config.toml
num_hidden_layers = 8
hidden_size = 192
n_experts = 40
experts_per_token = 8
d_expert = 32
d_shared_expert = 64
hidden_act = "swiglu"
moe_layers = [0, 1, 2, 3, 4, 5, 6, 7]
router_score = "sigmoid"
normalize_top_k = true
routed_scale = 1.0
balance_loss = 0.000672
balance_bias = true
init_std_router = 0.0116
lr_router = 0.000484
num_attention_heads = 2
num_key_value_heads = 1
head_dim = 96
vocab_size = 16384
norm = "layernorm"
norm_place = "pre"
norm_eps = 1e-05
positions = "rope"
rope_theta = 10000.0
rope_fraction = 0.5
qk_norm = false
attn_scale = 0.102
tie_word_embeddings = false
parallel_block = false
init = "trunc"
init_std_qkv = 0.0527
init_std_o = 0.0527
init_std_up = 0.0527
init_std_down = 0.0527
optimizer = "adamw"
learning_rate = 0.0012
lr_mult_up = 0.668
beta1 = 0.9
beta2 = 0.98
lr_head = 0.00979
max_grad_norm = 0.5
warmup_steps = 370
schedule = "wsd"
decay_fraction = 0.813
decay_shape = "cos"
final_lr_fraction = 0.1
batch_tokens = [65536, 131072, 262144]
max_seq_len = 512
doc_mask = true
train_tokens = 850500000
max_steps = 6824
dataset = "wikipedia_en"
Below are experts of layer 4 (counted from 0) of a mixture-of-experts language model. Rows are named router (the router's row for the expert), gate (a neuron's input weights, with its number), up (a neuron's input weights, with its number), down (a neuron's output weights, with its number) and show model dimensions 64-95. Each number is 500 + 50 x the weight over its row's rms, rounded and kept within 0 to 999. Numbers have three digits each.
Before each expert's rows: "raises" lists some tokens whose logits its average output raises strongly, later layers aside; "mostly gets" lists some tokens that are sent to it at least half of the time. This comes from a sample of Wikipedia text that the model never trained on.

# expert 2
raises: "\"\n\n", " =\n\n", " $\\", "\"\n", "]", " −"
mostly gets: " United", " April", " March", " University", " October", " November"
router:470589560573454455497543516425434553388440509542556412537557413555471532578521529398413535432392
gate0:567500538490501487420484448421448591502449465525516424498561506534476430537521457548550448454491
up0:508504603522507511424452418475457498426409458472471511516619508549499473529411567497464483526523
down0:572460478492564509534493485551488514344429453366406457467445454557535482564440496574602464440385
gate1:510613428639438474456579498489456539596548472534485512513510459578498533601489564466419487567406
up1:416456479392520444539431461511505558497506555535469533584543516499433542502537529512473519449552
down1:478591503585450543504604498500574491543468476426497465564518491527517567534448499409432494462401
gate2:549495473412492483484596402447483441485535474472501520516504330527516506415499430452499522466470
up2:475533409460517518512493476568494471510498528455432543470478509577444589471467419575564524433422
down2:467466585536525413496518491531500589421472533499558471552482522445565395524540488467492444528499
gate3:565574377447481449548494517512440496489555588483586498513497560493565470460482488564439509493451
up3:514488445434523402570444464489533543502503548430584481492492567451559510488344501467550504552395
down3:563506609462488506456515538481536570531488425645485469520475464480432440520587502454541414546618
gate4:495421516395506561423485421476454470586557517508469490557495519526488428390543540581413356500484
up4:507549542421471502529540531511523469544569416493460520448507507470489436486560524483559469510567
down4:534475516492531497476429519456447470544663576566467511536445555515485437415489477495451480524537
gate5:513431560440505567477458415459496512567456515535489525443442601487494495508585502570433454549500
up5:539555458486465497524484475469557491518475441461537495494478583462365484400453463455481512504462
down5:534515560577485465549480523565516426435474495385493475532568372537510560442457461453564520614486
gate6:531581486500532579550578483466503456459489436520520506473401450586531524518450497476489507513441
up6:487476535508521541455538534545454528554487354529461500448469534502558489553486474455512521495541
down6:591590551534500537581517507564574510484519556529534548457542424542386531519482562472408459468472
gate7:465511584462493447453468348484480499521473487456499431469573473398472529573482483467560540515487
up7:466390506536478541579525489535506495478431548523474432538538493496532641460508471563482500504444
down7:526535373453508425419551513530475514508450540462460475511484542545450435542453536490502542542488
gate8:594580556515473539475601491451523594498545467514520536443466450524505574489518523428498515512402
up8:506463520522527557435425490567482484564461416446516501513539501483516442453548537414517434515554
down8:521564561517523468565614443407440451484498534485444508525480518538525610518460466582463575519406
gate9:536452550406544506459469499394557541570506525534627406457465480421492462578459540505521519541507
up9:507508490571454503545506571498388488420480442538491522539501454535450637416495460462532546505447
down9:500457425485524491493579576574566468506449444455526498520486482492525532622423502489459576446495
gate10:477488454502526445453634527523476425446487443492520427469483423490534480515488507443502513559459
up10:586444532443525510545500464551528523504498580468498514649538577469442551512487471576531512444540
down10:460546512588532471448494489468446466466523394450447466412434500494574412444482511432504469549363
gate11:437524539528563569564531458538467473446494526439549479504526508518484565566510422565519572545566
up11:469437549509510484502548482541484495505463438433497427450494498463448406538509472491499499513487
down11:547524466414541534482543531540522468425471469486474501457521421508514552467422525536466559463394
gate12:470498501512571505572524443485544474413489537528448480507498487435619565531561435552536618529421
up12:479551451411538460462448509494423547444481505514512561514524603501490481463520483407487506467426
down12:501514527550436576454464489454566514501555509669482431422443443437543506556589498548485386499538
gate13:531423447511518464486486465537584440576522575503525405528520506485504461558476423505569530444460
up13:512545529440515475486555454422406494469512501472569374420519459414565567420421483560507562524496
down13:476493454514514500480480513446499616442485467592507550452423535478430533442478532495495435624454
gate14:538486480459500471487461537516449486493467488456609531491582483547499475470536472461517477582590
up14:444451417503466517465412507519449514586542517507518524453479548419426512587455547497481518450489
down14:553412419455470597543434483411406541529428554346472429520499541449484493558479476393518567489453
gate15:493532483565534458478497423439533592527489433451510578515487522456526450500487493572470539493513
up15:443586609536465458453490467426503569485459493545370461456446461505515493552506471488561562551481
down15:519453438478487549515438561423521457498475496483503499497542470467539443511481391396628445485473
gate16:498518494537387598515487481482511446522555507550420497558530465441461583533605517522472445529463
up16:491520433425509570473586487492555539536528447517436466490478441526503574575498512534539487556486
down16:466566406503567544505598427512489603496523443520539541495456514520533425500489559557545475570486
gate17:432498458496503513440571579477415499529489504523562522597560577554470523428458447486529559433525
up17:501406456502560491535486483549607468485586490507457565479433551511601424538526546491496491492562
down17:433494465544504520413438589528511586519515539538512517610484484418460518467577516533532478500657
gate18:503483547503561550462576477443469486504509519514614472497486449556575483581544479498529434541465
up18:547521538525551523440575524517460547508484577563493452487505452612493484528532482575484512518384
down18:438513447481423432577457516528524490522479502481492567527547551459482461481443461502494508468607
gate19:554515620472523507427529451454503458517444495537507428470549431519404641504582454483480604429477
up19:509424498523536488486527446413462382426472474563504528496526510496527554454555423526480597482483
down19:493586432463422457578551510508511546521418566367480476441533464520491441461453532547418482529490
gate20:493567503493576512438541477490543430425503531455464410424465409491523439521471516482518523499617
up20:442393593521509423396487541546514431534471450518453464477457511498507506489451477549533553451459
down20:566527477495470579586599531383515484472458504450565500465557462593506485546493469499463536477578
gate21:565481511601507491490526582573557577397515493557497510527384437552572525553536456449487527553476
up21:566472572574539484495520505471527528456411484480517398429417465515551620541497498506468505509502
down21:475482487541539457522428534465535445589545496458426549467467562446542530533451514480484571464454
gate22:437472427498487573553476472464535468574482511472492509481488560423489438419395465464540478612570
up22:428530399499425440561421550598552551482525528497443528551458520496472404502419449462489467504553
down22:444467478451447453563550489459511426535524522458466551504515616509424500435441524528533536551594
gate23:569531427595431444544486588543489576445542540493474430506511510545467503582451447500447511507470
up23:542532454536494503509511542518536495484507559527391457535485497451447497481441441468547483550527
down23:477543409502432409523615508554531444473435482598427472458439432506534462463567479470510458445518
gate24:518530455490511410599555444538475405485557456564575449470450416429567547515574546469554524441430
up24:470575380429431412449476514637451535517499520550506547468515544527491534509548525519464455551535
down24:486560547504522447515428494478492461526573385465521488548434500555543567500406549485508528524409
gate25:430486509419556530432510492551481532466475473509459475487417512508588501496447444479459584452510
up25:496497536426412441518451547567495539455604609573477515623582515563477506553547556513496497603535
down25:431494504492589535445524439540477504473483485506484426555461593508523487487465480484446455524467
gate26:567459421463480528591463468520548500443496468503490482503476481439526512514454468426498539428461
up26:541530478394429504566523460472459479469524522530571439538478525544518432508455503451553550444436
down26:495532553593488478449428539536563520546503543454375472467450491487422475507445427525449486494527
gate27:529482604560495571514556407513533499495469517521494428496442480517607520519435425475558488451393
up27:523529516462594542522498543456480557399470478445528511519500533490570401486449473620479465550571
down27:483497503562538516530608438548487455553574584624461483546644515521471524472474467504539441500429
gate28:474507522523570545473540527461509391520455501468573559442429502472522565443513451567502461516467
up28:500558462609487559461551549473492505473464488540587537548491444523574467386477479575481496622569
down28:563510489429462459509573462550552517485504480451454473444527499475467465620419494419542513437437
gate29:503451516512531442463458452484572572490520520497511554517566480471470584453549521530532581532475
up29:569555528438420398575553527467456477508538500550581495577508524498492503437488434426492546444467
down29:525446499485483510479568569492491467500529429499465433489488495593581480509408516522526426526546
gate30:524504446485451494498578515468533458435555477485469470438533437464546492489514461400515452380485
up30:423574558542548505496442503584472498526550494523392502517479501517499515537548500549499508457602
down30:530489401522433455521473517504427521417525542516499490507506463400505449487554509392573464508443
gate31:457506543471518554535500404433504469517470499467554501478474476440438520480572438503464498462503
up31:476529553418415508505430506423463548568495530554497513589553564485509556482536454459429422424512
down31:509550489522568537483453438510580400480523497477514504468483529529424433471531526531528492569517

# expert 31
raises: "ited", " damaged", "ased"
mostly gets: "ville", " Street", "ki", "ani", ".com", "ima"
router:455609512495429477497532524477498524408495514568492518523511439575505577590487506496469511452442
gate0:490489525519503485525500564600609530499487615476479426525483422548594493455502534441563458508431
up0:483501515555495467495413497406402557531516478516515549604509574569453469511643542570394430465532
down0:444556547496491439442467541540559604533485556525497449551500366543558430547552574564543503439504
gate1:524557461503478564502466484435545579443518512583453536573507470435478531482517512517556546480479
up1:454524435511525551515555433488576502504539514538471440479492497514460460542460396536551504557494
down1:479473522506563538359539521507518428601525457460570450447476599512486501451483402508499416508403
gate2:534510501437531548458630562481474435511509488495443502581505527468460492484456454481553549535467
up2:487485463446562554574551559556474475446394485437350525514498436510525455475430437583449524487459
down2:472440547518492476534400495517461546504506560459574417507518532522520507501491582500500458420513
gate3:506476517497435570503541495411451473522496523482456517520471477504461525559490457595547548501525
up3:553570456439521439550579472401550510472499485494519543470500442555462593484564532554531547468415
down3:426472459533543541586506530515457501505529499469461502528563457514568393456442487452442474466513
gate4:497486584379582474507477434499439447477483502523539458504546509532407520454430535453531534525469
up4:480467501307537462462490530528458468528453466479500526666466473517441543453458652570409532451415
down4:576568414466474649515508458512460485648568536572509480443538447487557489554575414501485440487511
gate5:589507451497507549497507520507490429489515499489630465486520426495528507482484546465510500526525
up5:486525486590528482523458526544446484477459429555507480495496577526494473525554574540468532476460
down5:517468450533510562469495504440482385483545570559622478490510455601603492443516578492465560487548
gate6:587500444429601574444555460450571425529541504498504494389392433452530581499441474614568499490528
up6:513546509433557524495428454440552551503477473527589539535517491555534527513497557471507454432500
down6:482437538537476437495508507522438489490458440419518427544436557469545535484513451479521527531527
gate7:549509578528603439587529536460559570468459542445509601476470450505520567530452525472476521486508
up7:559523518475472588406542567481435528552508439545449499373504455481570515580491415505513511461515
down7:537510496478448518470502388535515454470556543524464442505496621499405392554490493558511497509500
gate8:489672504471402479529547499522492492612474504520508470493515511555513457491533445503513526504570
up8:531403472560583565504491552516515489445435525535483521433494440429489479577551593527476473423456
down8:506448524509515625485441540573445407573505531581474567553458435480515447486489468518537547477487
gate9:484515526504454479517476511496366425557457460545461563411494444464462531647477575484504505441456
up9:429523566513463489486453457529543545538402513523560512581587543453516470448466468494417490533570
down9:437518552444480438668490484553409452525563553425500518473514486485465540574415592486530496501526
gate10:534485513464478540436524488495465461516503460557482580481496518479447498445533424542559539484540
up10:466467495519492460554464473538430586530584529497504465624448490456440468428494584445480425505543
down10:532531459522493546434518420487409516499457450558527479479515581502414510445523441484535568428534
gate11:536480590521498490476581409470523420441435600458458463423503426506563582569522484580482486472498
up11:494498442509499444537439507400480457511488526454598501521534570559464593495457585443468460475498
down11:550597583428441561501528540564484550500462498562529454459507480416449370478471407495500471497472
gate12:393492547531488505459522444523494463488417664495558488523485449483568464521489556536509449466449
up12:559520559514486483582426584428510456547548488555503556474517526566416428456450481420537554478519
down12:530554565538460476460489511538488470487489494575557553474387501493580296478512532519504477535403
gate13:524581532473460454402527464486533508496483457518468464525479417582489536507485562512531478560519
up13:465527495509442438558467497523538485483475530452444498486523533506484486486402450413491501503524
down13:546545544480486518477589464526474463518487488478553485415478465572496553519476513563527517518547
gate14:488434525489564553487572420439589509472411502540524489412448458457484555476454410531570528559401
up14:467480504556507485574578519438355450499438529570535480521561431559492602577471493439462485524446
down14:563551507465522479423467487540609541568553475409485541534462586446482375529538573572581504485496
gate15:438507486459520566437559445458444503550410441495464453437485477529517601562507444532552544514425
up15:443497482455497411476520503576433502497560429491422518468497431571467602535458464402442465549535
down15:535495506485495547484424452436530557528437547459545513415438593531536484462580470613538501538606
gate16:478439505430494450483482537501457446485475596498640516544488535486550504509587480529483505464435
up16:469495498404488546418617527437455418478587521467479454521487463425543547530479458512518529464422
down16:503556423550507498519553467488631521500498480634418475436451498517477508487494507523538539510521
gate17:458541397505507546549524556488530470480575471512445577478511441498527629526517495501535533540459
up17:510459592483498464471409580501500479504461481506515566603512574478532467500515461504494525477515
down17:529572408476426540521588470464545492460507491514465546515597466459545578502496464515535468516461
gate18:474576537493438546583548453471596517484469495512475516442466558492540527533415477453536518584494
up18:505621461572517539443445550512522434483603472483432429495459589464518545432499557579530538451525
down18:562384480381540474567531405524456554532391507516540586536543420590516451533524442392520522595494
gate19:559531529478569507465460516498428561460525408498503590525434532571465543496576649490482490473499
up19:492450572531480483551569511535562514493442552482507394507535484583555447544549445535414445395420
down19:512523583436520510523582514442538529463505486390479428502543579453461478511552466484427536432495
gate20:541533433491490660435544588447516506508524465461438473529430479444509562443522451465592487469522
up20:515515482424472552307580508477614441562596448471486468466494419416502517459535506519576482517460
down20:498408539490538406498517459556381513496433478450559409460484482653567518556540570567446509537478
gate21:503525484566553465410526513463475419408548459444484549510499361452514439508563513570543489461496
up21:407361427515426498560517496474408446549487455522586567506533434419528583491503577532433589495448
down21:506580555460531478496454626527569479484543660475475478542586554510506429528436454423564497520545
gate22:481527537427461523450522449469543479495436494475449465528471477465488500547480525473504518558555
up22:577540485423497465447527441457524443453520456504465466436476449455454525476449536411490536536486
down22:612536440570516590568504422470537517488535415577487513481513579521536477497438414449516487562414
gate23:516524545418436434435485520453538501506493438522421428492457430561502474489450464586418511451426
up23:414612595516548508440470537462530530494427454516553432436459520456550459479515531469517495554479
down23:573438362525527503564563479484533493388480519433565533524517462564524644502472467467436643476457
gate24:455464509378521447441587401491530535501512449426467459486447484532540508557419466513529477472503
up24:503488462496486526448550590564494469493539609431520582543540506426563442484466601535488526522490
down24:508501500529531504492456470500487553459554402604510528476482500535492556556475459477488481578442
gate25:437473525567504476530543449430514534447483496485528415517570540502534594503385498479431485423376
up25:551548544511468470545377506531483485603482473536471507544530540459542454567651567518465440524576
down25:411420477533528540498573480439508532491453462515521391505525574552582562540438543507457472496466
gate26:514512436557550427592516610431498484525477445563474527465531464625490487530484522474485427377485
up26:533534470495592521485512565451505415442442449537427557512461429481583607571542511509476451592466
down26:461446544498507537417449485510539536500489505437492480506482511473591419515573508531552466585620
gate27:518577463470503511433491361472527524501498483506478482471479441442565575509484532508556560489475
up27:488413551508436586516580536555483417493452510456524433510480474499492498482450467472509514423515
down27:527535468491505407514450539519601577478553552505450550499523570456529430439533482518441470586488
gate28:514519492512528534546451524469530539513506496495461517463500535508460574506452487555554527485499
up28:593456449460570510550544460475504532498540624478407482444477473441498484488493437523550546509509
down28:553510544492523506472557505516541467484451524440587442412438400521460477518519467397425517525416
gate29:542505458533492544522489492505508604513481563463511520543515575527520430526494474576404490513479
up29:538491495459432562498547457451530488447530528482427399541415437579556475526458489564520587485482
down29:497515446486544463545455509425487447448486464523534545422505469472489468469530420397598517472481
gate30:458522424502543567489466472444581493470584493561497477531467500582493528478426501539553479559553
up30:506530553480538469547506555557453532601532514486474553440532516401489481537558493487470481494519
down30:502518418493461564487538521482581499443506496544508528494487452561556485514395483501573544491493
gate31:481495549557621513480517486519514503509449527512458498534524551530459474583480354431567492479500
up31:535475435435577583463507486441579480482455468503486448419436455479530526425446438472565498573464
down31:519495428493350486481433484469484491562570507548524419526509492414425472412474611519444540470436

# expert 21
raises: "ensis", "aceae", "ica", "ova", "ical"
mostly gets: " John", " Mc", " Al", "ai", "ley", " David"
router:519581530528481487520517539439468612421527472573462448506501448569476456580607494517485490420489
gate0:562375554489448556467553518340542510584506412532473515489492421532496460552566461481480493535426
up0:457469397603426551448549479466497549652555524507585484487476449482548455516476507431511440504562
down0:515529528442499553451511477504408509394559564487441490471517491581476558525536586596490523510446
gate1:573447536535587555410528608477411483530608536483461499482440506454479583566487386464486544491547
up1:461460473528499602440503479500458558416463510459429516489536554526561467538569501384572406510653
down1:482409510514513408584499458436506503515451435467497471488522451522467485517476520526428442455359
gate2:478570532504526515540535589392437551420508510591485552479452455494523485548534476511411498493447
up2:569552549488565513484609430439541505533512450519532486408397484442510527552556460484521536479451
down2:468440497504528459480426499663534510598474483462569484498597531579491495431429536566563526627593
gate3:499558541402496468438550553376491555558488450477495540448451454411506447529566561518477558444555
up3:536429550560456568494530459500518513489534513494457518521529486503546555458457428449565528429447
down3:492586542442551511511430575496490507477549506359522468511469499517497447475434522554419471454513
gate4:566567548578531509492489507453544601441531523528464462446400450624559460487575497510487472519503
up4:421532536443416455396564453515425411552529464551551476473503497487527571550584506522465425571507
down4:384424434527486541429411547501475579510517518563425557578501521447502519471551501486468512474455
gate5:489420493490518541441488538508520540497505595526432481488498521453539465465542420552471397540461
up5:488493472514528532544502491551579505539479527462474518451476450428596507466575513447540536543461
down5:479478450448505571509430410499545534569508415535504527547489488535477529433488525549513485528560
gate6:595492454505432575547488537535449511440526484582532424497418487496431449531498424568506506470516
up6:424483516579555532518411390518487444519549590500444520517528430489551483613492539516527500509502
down6:565504666467558526457487543455521585551530563588580542529428514469413457466447540406422399467506
gate7:499493440413605542460508533474529515541572487468415526482559491513427454466561530475511429571593
up7:500500417450454475594437490533436502524588479495487559566522474494518458423567469546575401535568
down7:422441438455534572462423417494509387576509476523479535555521528543362448544479558461523489544598
gate8:526551405439540479486525483452542520406448461482415595443442464637535523488515431489513566551569
up8:470503582477524425443530560442472549548566493451466555495462540572430520437404476602539564478544
down8:516456507498460544526539509596524492425470551483524440497480521479499476528591515500458441507456
gate9:501494546447436521534513331455566520520545489451468521497483407483565510499366505559510592499511
up9:523591577509487497514440558475458557613537490486500584483566532583502508509538570432484482472555
down9:438505520516396461487525490530445596485566472514514446454512442512433456559453481584506479518554
gate10:455448584522601531421459491511540475486562532506536472465555467490412480542508367480504467485503
up10:494552578555557490528501494440509511441532486510615514447519508487448325442511450510574451622421
down10:498575465430466498503415432512516533497500570539515474502478576568487496407572514566552533521555
gate11:477536442552491547513448535482467504508507501494506498418422505484457461485605493539494560554547
up11:488484537591568523536474491538542404510489499546510530466472508555539488494470455477504475486536
down11:484544512501457506366543501486529519585434504487498535622461482492432499498491421423491482462417
gate12:555549551505520496451519463519554651424433454484485491541499495452583542540519497507499437562551
up12:470446465557473524461462636573521444525484560504527496485528531497454496527443514498512503423586
down12:463537534488544540438391423473484576531497455616498467519462536441466529496617444496520509551584
gate13:524490407516555529432561516479525407537543508473527532423485490583594470427646467584506511442494
up13:469550419464459423541452539512505498548569540575542457505481544429374500552452506520498509547469
down13:545457442512568493425568502493472484397452539522471603435494509604576361420540498565437471491478
gate14:491485415539519533489500496453404446543514500488559561465425478504459446420546534596509488549557
up14:461583479537437504504530541554489579504501534525502547544533477521549546559516533449490504473530
down14:492426420478403463536512522499455431493524545502571538468525510543513450456576509598463574543487
gate15:477492540547519616505474616440526432476481527504610433505478544560514470468560432525512485478516
up15:456445474504537460514457520504529463463459499491462428454446537451607522445433522555466524489497
down15:614550511450473480483551404491458637488518458609495503477499442484497571529539507498477560513488
gate16:409499529479529536539497588531562604490528551466539520464473496525579497534492473554420499569525
up16:481497603396439621494549550504477569552533487439461481388446532491496449440485568549499446480582
down16:487551548506465487484477520441405498557469518453404460403498527438473507418479507482566458452554
gate17:466467528503480520468484545472513473532596460593505443458512518535523580533487447555540560526578
up17:477456483481571495469600565463462494528597378494492477482491404440494484416526405628490488559521
down17:571491449488543500557526513501475525423558547411539508492514551528520453398447494541427504504476
gate18:485419430400490514500482569421397485531526486501496410441528533406578454498491446549492566472463
up18:465562502531516501550441435444525565525553564517553509517481521524481479466474455549454394526482
down18:523494470540490485581528471543406410511556470640490478424467504542540502532535519483473471499485
gate19:507492450504524505561490518501487481480594435472429518534448512487495480496414556616450500606505
up19:512461516415452520617499469548581514559446464493443488517478491470466410539467578502489490452497
down19:452439520376526525401511499468465532554479550565531404611539438423431574545477489475483406431487
gate20:549499530543551515495543583389563517522464460450438452530439458491415546525534461566451445459503
up20:523466437463552539501425490451588467468483523490481476523538491486494452482464477465468516422564
down20:471603546562536468548473450577438537462537639392485571486500554448498525449518540491553520527503
gate21:496484448488532588528450467494480512376491567468517460584417544469571463563509432465560537416517
up21:469524532457472486524501538529490558477559528493443464466536489465514465493459457572512562394543
down21:512449513481559507473519514476433476444582588544494555588450467486452504581551474502566463576506
gate22:562480569417508574417519482450475627517460467492469472479443387479507475514528522571533502581477
up22:581648479539611480489518497481536591498533496529412421484459422401506534482544523531489562478426
down22:575465542533546405557581569527440393492457530540597490543494531543446522507480427544547470604507
gate23:516466567453523593521522528483498558518501425414428452500505497408562453609565427579622490423481
up23:507525410473518445553419503587576534495483458563477560469520457530526460477475557403559511567484
down23:459456533548518549464570491489388449531486548357447396518483592502426485501495445516452483463514
gate24:523516449493515510467592556496617499506580521555442454449492448573472591535537572487546464547503
up24:504466516390487468527464554570441469457415585474452514449530566517414428589473485521473542446533
down24:376510437511553540498530515448588544543477608475587446468484480485461489494501496396551514564443
gate25:537479516552539559421498486448531468510616480479507505490410550533531480469482496566520485530564
up25:472407538523503502567447541451487459488452548498559495518468538502567486597417547535500430462501
down25:590571479467460462519430523459480457540521467561441485514473514448556545403488430520514606586547
gate26:541531612436496469527507479427557545539471451520455473537466487520438546546398476463513474436499
up26:445512423526540496531458530562480472464509566516514518554529561453556419466472506542473529466500
down26:447501556520432417586485631464458582485525476483510477612539530450490437429488549494584493455561
gate27:567491518421471442610445523508466474532557503566436450402475531552509486589494391548541559485507
up27:431420582521514463516536454569423487511482450545499463498477499453516481480502481475475564407457
down27:489571529476603464446576591417428495485505504482485458526529535538580510498447453477471534436449
gate28:490502527479469511415498399429554514475464435428456403506474426514428472494415431537490462498525
up28:567494513461581485445518556495525531436460568499562540481432477442543515463440444525498549594475
down28:472471473540423486524543487501518466494536507418473480448489495450504401584465488473517503435386
gate29:544530447436534481533503558488433565495470444479584460470534478468495429486456556483504510468467
up29:538490449487536497451599482456500504484466443459528452408431440475499446480530509530486516546469
down29:447442590554541553406438454511446426538518486441507498488509454390577598547502381527494574490470
gate30:532557578462534576547578447455499533502499479509457417435384467531536454635587431542535468479538
up30:473565493388561427498511448548544535413573546569570545583516494527548532487494423548508519573475
down30:416459450538479550553463544514439474534449483558515478464505534405407434466450511489535474403479
gate31:512427537614421542457436435426452495483579542513573574493484532506545519523554512530515362404612
up31:563448485478569515460569495382525474561501487530558520525528394398526540515516389528578519457560
down31:562521541469565506501619539514478488466474486465516461477556417466556484537438540509435475484459